config.yaml
num_hidden_layers: 8
n_experts: 4
d_expert: 1088
hidden_act: "gelu"
max_seq_len: 1024
Below are experts of layer 4 (counted from 0) of a mixture-of-experts language model. Rows are named router (the router's row for the expert), up (a neuron's input weights, with its number) and show model dimensions 128-255. Each number is 50 + 10 x the weight over its row's rms, rounded and kept within 0 to 99.
Before each expert's rows: "gets" lists some tokens that make up at least twice as much of what it gets as of all text. This comes from a sample of Wikipedia text that the model never trained on. Tokens count by the router's weight.

# expert 0
gets: "in ", "(", " ", "on ", "In ", ") "
router:50 39 53 69 67 42 62 61 49 55 62 39 38 42 60 41 58 75 31 48 49 54 64 46 38 32 66 49 46 58 52 46 69 48 49 45 67 51 44 50 61 43 70 56 47 27 42 40 62 35 29 32 35 39 54 65 35 34 46 60 62 60 36 55 34 55 59 40 40 56 44 41 48 60 47 45 57 44 64 55 69 49 56 48 53 54 48 54 52 60 55 42 47 64 47 37 50 51 59 56 58 55 39 37 36 36 46 49 43 62 43 47 78 56 46 23 52 60 67 60 62 26 61 62 56 36 58 43
up12:49 46 18 54 53 53 47 54 39 53 43 53 32 55 69 58 47 45 54 39 35 54 53 45 51 60 64 67 32 48 37 59 35 55 59 50 70 56 45 54 52 67 45 45 60 56 48 56 42 53 42 53 39 51 61 68 35 41 41 43 56 60 60 47 60 52 57 48 34 38 46 39 50 59 54 39 47 47 41 51 68 45 57 75 47 50 58 51 50 61 49 39 54 59 29 47 58 50 48 35 51 44 40 33 43 52 55 32 59 53 38 46 79 42 54 58 52 63 53 47 64 56 50 52 47 65 63 39
up13:59 49 46 62 40 44 35 48 63 41 41 59 47 57 41 32 42 56 54 48 49 48 30 48 41 55 63 47 50 45 45 51 55 40 57 33 31 57 48 42 55 52 61 54 48 48 43 57 64 42 48 08 54 53 52 33 58 65 40 71 42 43 59 27 71 43 34 49 42 50 61 59 44 39 48 52 39 53 43 55 48 72 43 47 44 29 42 37 68 55 63 70 37 74 48 60 38 53 50 47 57 52 43 50 49 42 49 63 60 48 41 31 40 56 49 40 54 38 49 52 66 53 52 51 54 46 42 38
up14:47 52 60 25 51 36 43 47 56 65 46 45 62 51 27 60 61 32 49 71 37 47 51 52 60 58 39 80 48 45 66 48 54 45 55 57 38 50 50 46 61 43 62 45 43 53 66 53 40 46 42 48 61 44 54 47 44 40 40 55 39 43 51 38 43 52 35 72 51 50 48 39 46 57 54 50 57 52 48 47 45 64 30 63 67 37 43 47 38 34 51 46 39 52 52 55 44 35 42 55 39 62 34 46 48 36 44 62 41 56 50 52 56 50 49 62 54 42 26 67 47 39 57 53 60 62 69 64
up15:42 46 46 66 53 63 49 52 37 34 59 61 51 53 56 41 45 47 58 58 56 41 43 52 52 57 54 51 52 34 55 36 74 68 46 55 53 36 41 63 46 66 58 60 28 35 63 47 42 60 60 29 54 51 62 54 59 26 49 55 52 55 65 36 69 62 58 66 63 49 61 42 35 58 37 50 50 54 46 43 29 49 58 51 50 68 36 52 61 48 41 40 47 51 43 34 45 46 45 45 60 60 48 55 52 41 58 49 56 57 67 34 57 47 44 50 66 62 56 55 43 74 43 57 61 54 55 55
up16:57 58 51 46 38 44 47 50 51 52 60 49 41 57 44 69 48 56 44 46 39 46 56 53 43 35 40 51 48 63 51 46 64 40 36 53 58 42 52 43 33 55 52 66 61 35 49 68 55 56 37 30 50 53 50 40 56 49 44 35 54 50 50 37 47 39 39 29 42 42 25 45 55 52 50 47 58 59 46 52 38 65 48 67 57 55 46 61 44 44 43 61 43 60 38 48 59 58 46 51 41 70 49 52 44 45 54 46 53 44 42 61 55 29 35 58 52 48 45 46 48 55 43 45 49 40 38 46
up17:34 55 44 67 54 54 44 57 39 50 47 57 44 64 56 33 64 57 53 68 37 37 60 45 36 70 43 51 42 47 54 57 50 43 49 74 51 34 44 65 41 55 52 60 40 47 40 56 45 67 46 47 44 50 52 44 56 48 48 42 56 53 59 35 45 54 45 58 48 28 43 73 39 52 48 58 43 42 55 61 38 48 68 44 34 59 50 34 40 67 50 40 51 51 61 46 43 43 34 34 33 42 34 74 67 55 45 44 82 42 46 52 48 35 51 49 50 61 56 45 55 49 44 62 48 51 38 58
up18:44 58 65 61 51 36 41 74 40 45 39 40 48 47 66 35 50 53 49 52 66 40 20 51 44 32 51 50 55 74 50 29 48 32 40 59 69 46 55 46 64 51 56 39 39 70 52 58 60 45 37 51 64 47 48 47 70 52 43 31 58 43 55 47 50 37 52 40 54 58 58 52 51 52 50 57 57 70 51 46 40 34 55 58 42 41 58 60 53 51 67 48 58 31 50 64 59 49 46 54 50 43 43 45 55 52 53 38 42 58 49 43 48 45 69 60 46 59 49 53 34 38 46 57 51 57 34 40
up19:44 52 48 57 50 56 40 57 46 44 47 48 48 43 52 37 60 38 56 34 32 37 42 57 56 45 73 50 58 58 62 44 61 62 56 54 41 55 53 41 61 45 41 69 62 61 35 49 59 68 52 44 36 52 49 52 41 43 57 52 57 58 46 58 64 38 49 44 53 50 45 62 53 65 35 54 56 37 43 39 65 42 59 58 40 62 63 35 48 64 46 49 37 56 52 57 58 45 27 52 64 56 49 47 77 54 58 60 59 43 30 52 63 40 32 51 36 60 46 54 40 38 47 33 55 60 32 57

# expert 2
gets: "\n", ", ", "\n\n", "- ", ". ", ": "
router:43 61 39 62 48 64 34 31 58 54 46 49 45 45 59 38 32 39 68 45 45 44 36 54 57 39 36 52 48 51 26 57 57 65 54 48 54 42 51 68 59 49 29 29 42 64 62 42 39 50 54 50 63 52 56 42 41 64 44 42 60 50 56 39 74 41 41 57 68 43 52 53 57 61 62 41 54 52 47 55 46 44 46 41 66 44 67 58 44 50 35 42 43 55 50 51 56 56 39 36 52 54 52 82 70 44 42 53 53 40 45 44 37 43 47 69 48 48 50 58 39 52 67 42 56 48 51 33
up12:65 68 48 54 55 36 36 48 44 41 41 61 66 41 61 51 27 41 62 36 52 39 63 55 50 44 29 34 49 52 61 61 44 67 68 55 39 47 43 50 64 53 38 61 53 58 38 29 63 53 65 59 51 64 49 56 25 38 66 40 56 35 48 43 36 59 55 66 52 52 46 60 59 49 59 56 50 55 59 47 51 56 60 61 54 51 43 58 37 56 46 56 47 57 51 58 41 52 70 61 45 60 51 60 42 52 44 57 55 67 49 53 53 57 57 36 59 48 43 53 42 53 55 37 49 52 66 37
up13:58 37 57 33 52 44 56 48 47 51 41 57 44 46 66 55 43 51 52 44 55 45 36 48 49 55 59 52 31 64 57 36 48 45 59 50 46 37 44 47 54 42 69 37 53 42 46 31 47 51 43 55 66 40 23 33 52 50 34 54 52 46 39 46 63 48 62 45 49 57 52 54 54 55 60 38 55 60 50 51 49 67 56 63 32 52 62 55 35 75 56 55 59 53 65 68 47 46 49 44 50 67 63 55 46 33 51 66 51 69 49 45 66 52 38 54 49 37 43 51 56 54 47 77 52 47 46 48
up14:31 37 39 40 59 54 57 48 51 44 49 41 50 37 64 53 65 52 48 49 55 57 50 50 58 55 55 58 55 56 34 54 69 51 55 35 51 32 52 42 53 70 57 33 58 56 50 55 42 26 63 36 38 45 47 55 64 56 47 40 40 56 39 49 34 64 41 52 55 38 61 53 53 52 51 66 63 66 53 48 64 55 66 59 66 38 50 37 56 56 55 29 61 45 51 68 51 48 49 47 46 60 46 46 42 54 63 45 64 43 56 50 37 61 57 50 37 52 40 47 61 39 54 37 67 59 46 60
up15:37 39 63 42 57 36 45 60 54 43 49 20 56 46 50 37 42 36 60 51 45 58 62 49 71 59 35 57 59 26 76 51 62 47 51 44 61 37 55 66 57 47 42 49 53 48 48 53 58 49 45 47 44 53 55 42 47 50 49 64 38 52 56 54 35 64 42 54 67 39 45 45 30 43 43 52 50 53 70 34 48 73 32 41 71 59 35 40 52 56 44 44 44 56 43 43 64 48 47 31 67 45 63 52 38 47 55 50 55 55 47 46 34 34 63 50 69 50 43 51 47 46 71 38 54 41 61 40
up16:67 66 61 57 47 54 49 52 54 71 53 38 50 59 50 59 48 57 58 46 48 43 43 36 49 45 53 42 54 44 47 54 66 58 47 41 56 40 56 44 42 43 53 49 57 45 47 34 58 57 58 36 37 47 54 41 50 50 61 34 51 43 43 53 57 50 18 61 68 61 62 49 55 64 43 67 53 43 51 46 54 30 29 59 60 64 52 47 45 64 61 36 46 27 47 47 51 63 43 44 49 45 55 51 48 55 26 66 63 51 46 50 52 42 61 53 33 58 54 49 39 67 38 25 48 54 48 44
up17:55 45 45 43 34 64 56 72 46 46 43 67 47 25 58 67 45 34 58 65 38 39 42 49 53 39 50 56 41 54 41 35 67 40 55 58 40 54 46 48 61 34 51 49 44 45 47 44 49 50 59 58 47 43 52 42 47 54 63 61 32 44 49 56 70 54 41 31 35 57 35 41 49 42 47 41 47 44 61 31 53 59 58 41 42 46 58 61 60 73 47 51 35 56 59 46 38 58 47 54 33 61 39 51 50 45 62 60 60 64 53 54 60 49 57 56 56 52 28 57 47 52 55 63 52 48 44 37
up18:58 48 39 60 62 66 50 49 72 58 46 58 49 50 61 55 30 43 32 40 63 57 47 59 53 44 37 42 64 59 49 38 49 58 69 52 59 44 56 22 54 64 72 41 71 46 41 79 44 47 37 40 68 62 67 54 26 47 65 59 48 53 51 41 49 41 42 46 50 47 61 47 55 42 52 49 43 48 32 44 33 45 48 53 51 47 47 54 40 45 68 53 46 69 47 43 41 29 48 45 61 33 49 51 53 37 54 44 42 61 49 40 39 63 36 56 27 41 51 61 48 49 31 39 45 53 44 51
up19:63 51 58 46 63 62 40 57 40 35 46 56 55 65 34 69 47 55 56 53 50 50 46 63 44 37 46 66 60 43 69 44 56 73 59 42 39 50 35 37 38 40 43 67 57 48 51 60 55 60 57 47 39 53 46 32 33 43 67 52 46 39 44 62 28 59 58 35 45 50 67 25 49 47 48 39 41 77 58 59 31 51 46 36 46 62 50 54 43 46 51 61 38 40 58 50 45 61 52 49 43 61 52 56 73 46 50 64 62 26 47 48 58 72 54 54 36 56 48 56 46 39 47 28 58 45 58 52

# expert 3
gets: "the ", "a ", "of ", "'", "The ", "s "
router:48 49 55 44 58 53 47 58 62 68 49 58 59 62 64 49 58 46 27 66 53 35 43 52 42 67 55 40 51 50 67 26 37 45 34 47 44 55 60 42 34 41 45 65 65 39 54 58 52 67 42 42 51 41 58 42 52 68 48 46 31 51 64 37 44 46 41 46 52 44 62 40 53 44 33 50 33 37 55 39 55 37 54 51 29 53 70 49 64 44 68 67 57 36 49 64 48 37 53 50 60 46 45 35 54 56 56 40 50 48 51 62 44 56 29 30 43 46 36 38 53 67 36 48 53 53 55 66
up12:70 63 41 67 48 70 44 27 45 49 23 43 43 63 49 39 47 58 52 54 44 44 59 58 63 51 62 44 68 61 33 57 52 64 46 61 49 40 35 55 46 63 63 40 66 27 58 62 40 59 49 61 44 41 47 45 61 54 58 60 61 33 58 41 37 58 60 49 60 42 49 31 55 44 53 59 53 35 46 58 48 68 38 46 47 46 36 30 39 53 36 45 49 55 72 39 54 52 36 55 48 64 64 39 43 56 50 51 55 68 47 58 48 37 43 52 50 59 49 52 47 58 34 38 57 32 41 41
up13:46 50 43 53 54 44 48 52 48 45 33 50 50 50 41 35 58 39 53 45 60 60 36 40 52 44 50 56 49 63 58 62 42 45 43 36 50 41 63 53 47 30 56 55 42 49 41 57 44 29 43 49 59 66 61 43 73 53 44 62 57 52 65 46 46 46 57 72 55 43 54 69 43 49 45 53 61 48 48 54 60 46 43 42 37 59 51 66 47 54 52 40 53 47 54 55 60 70 38 47 64 42 61 29 64 49 53 48 57 49 59 53 63 33 59 60 42 41 39 61 30 65 37 48 53 54 60 41
up14:64 60 32 63 46 28 31 47 51 39 42 49 31 60 39 62 49 42 50 45 26 36 61 39 55 44 54 52 57 32 46 52 35 40 55 42 70 49 57 48 54 53 47 34 59 63 57 50 45 58 53 58 45 41 45 51 60 55 51 32 50 55 72 68 48 53 78 50 49 58 51 64 47 36 32 49 41 52 38 67 34 31 54 26 38 57 61 55 32 48 52 61 55 46 50 61 44 53 43 33 55 43 58 50 60 56 45 46 29 71 63 41 53 49 43 43 54 59 46 58 52 63 41 71 68 42 69 48
up15:44 71 44 51 51 67 55 63 34 47 49 64 52 50 71 52 49 56 49 51 48 29 43 49 45 50 50 34 47 43 48 44 42 66 44 41 43 57 41 39 23 66 49 69 55 46 52 40 43 47 51 54 48 56 75 60 42 46 65 54 28 41 39 60 66 59 50 44 52 27 57 53 47 61 36 64 57 42 45 57 46 57 32 55 34 49 51 52 40 60 43 56 72 40 42 42 48 38 59 67 45 53 56 58 53 56 52 42 44 45 54 71 54 67 38 45 43 33 40 44 38 47 48 56 64 54 56 54
up16:56 57 59 51 42 61 64 63 48 60 64 43 38 66 47 35 49 37 51 60 46 47 49 45 42 55 23 40 53 66 56 49 66 48 29 32 48 45 49 49 35 39 54 47 52 58 72 58 48 32 33 61 42 47 40 64 56 38 54 55 56 57 41 70 48 59 43 51 46 51 49 59 57 45 64 49 67 44 55 51 49 44 28 37 43 34 36 48 56 42 66 48 64 63 56 56 55 43 52 46 40 50 51 42 53 40 32 49 47 63 40 53 72 56 44 49 46 52 57 68 57 52 41 34 46 47 48 47
up17:69 49 36 65 65 58 48 44 59 53 52 54 45 50 62 32 45 56 55 52 44 34 52 35 56 29 51 54 60 56 57 57 24 34 58 45 36 46 52 52 49 36 45 45 57 49 47 60 41 54 38 61 37 55 52 34 56 45 71 49 55 61 53 62 41 58 50 39 55 67 36 29 43 42 43 40 53 52 48 37 57 40 31 56 41 48 52 48 37 61 59 50 43 81 50 34 54 38 43 49 56 33 35 48 53 60 42 30 48 48 50 45 53 43 45 41 58 63 63 33 52 48 46 57 44 44 64 59
up18:57 45 48 72 34 48 52 47 40 53 43 58 56 42 47 38 59 43 59 49 63 53 37 40 41 40 27 49 61 39 48 65 51 64 53 41 29 51 42 51 38 40 66 50 33 38 41 66 33 29 57 54 52 38 53 34 58 45 48 38 42 53 44 35 55 40 43 46 60 34 42 42 52 64 62 41 72 57 44 46 54 47 51 55 42 43 40 48 67 61 47 35 47 63 45 53 40 55 48 57 46 39 67 59 43 69 68 55 44 36 57 31 49 47 57 42 57 60 43 58 52 42 41 43 49 52 51 37
up19:65 48 57 61 55 58 62 40 46 44 48 50 46 33 39 31 43 46 63 60 41 48 71 56 63 48 67 55 40 53 46 33 46 53 56 50 58 50 51 43 45 53 48 41 49 52 50 62 51 62 39 62 51 41 51 69 44 63 39 43 46 44 39 31 44 52 56 36 55 61 50 72 56 40 48 43 49 48 45 41 52 50 62 58 48 48 53 40 61 61 48 38 53 55 65 58 54 49 34 47 58 48 53 58 44 47 50 70 59 58 65 32 56 44 61 33 39 48 44 46 60 64 47 27 50 40 41 70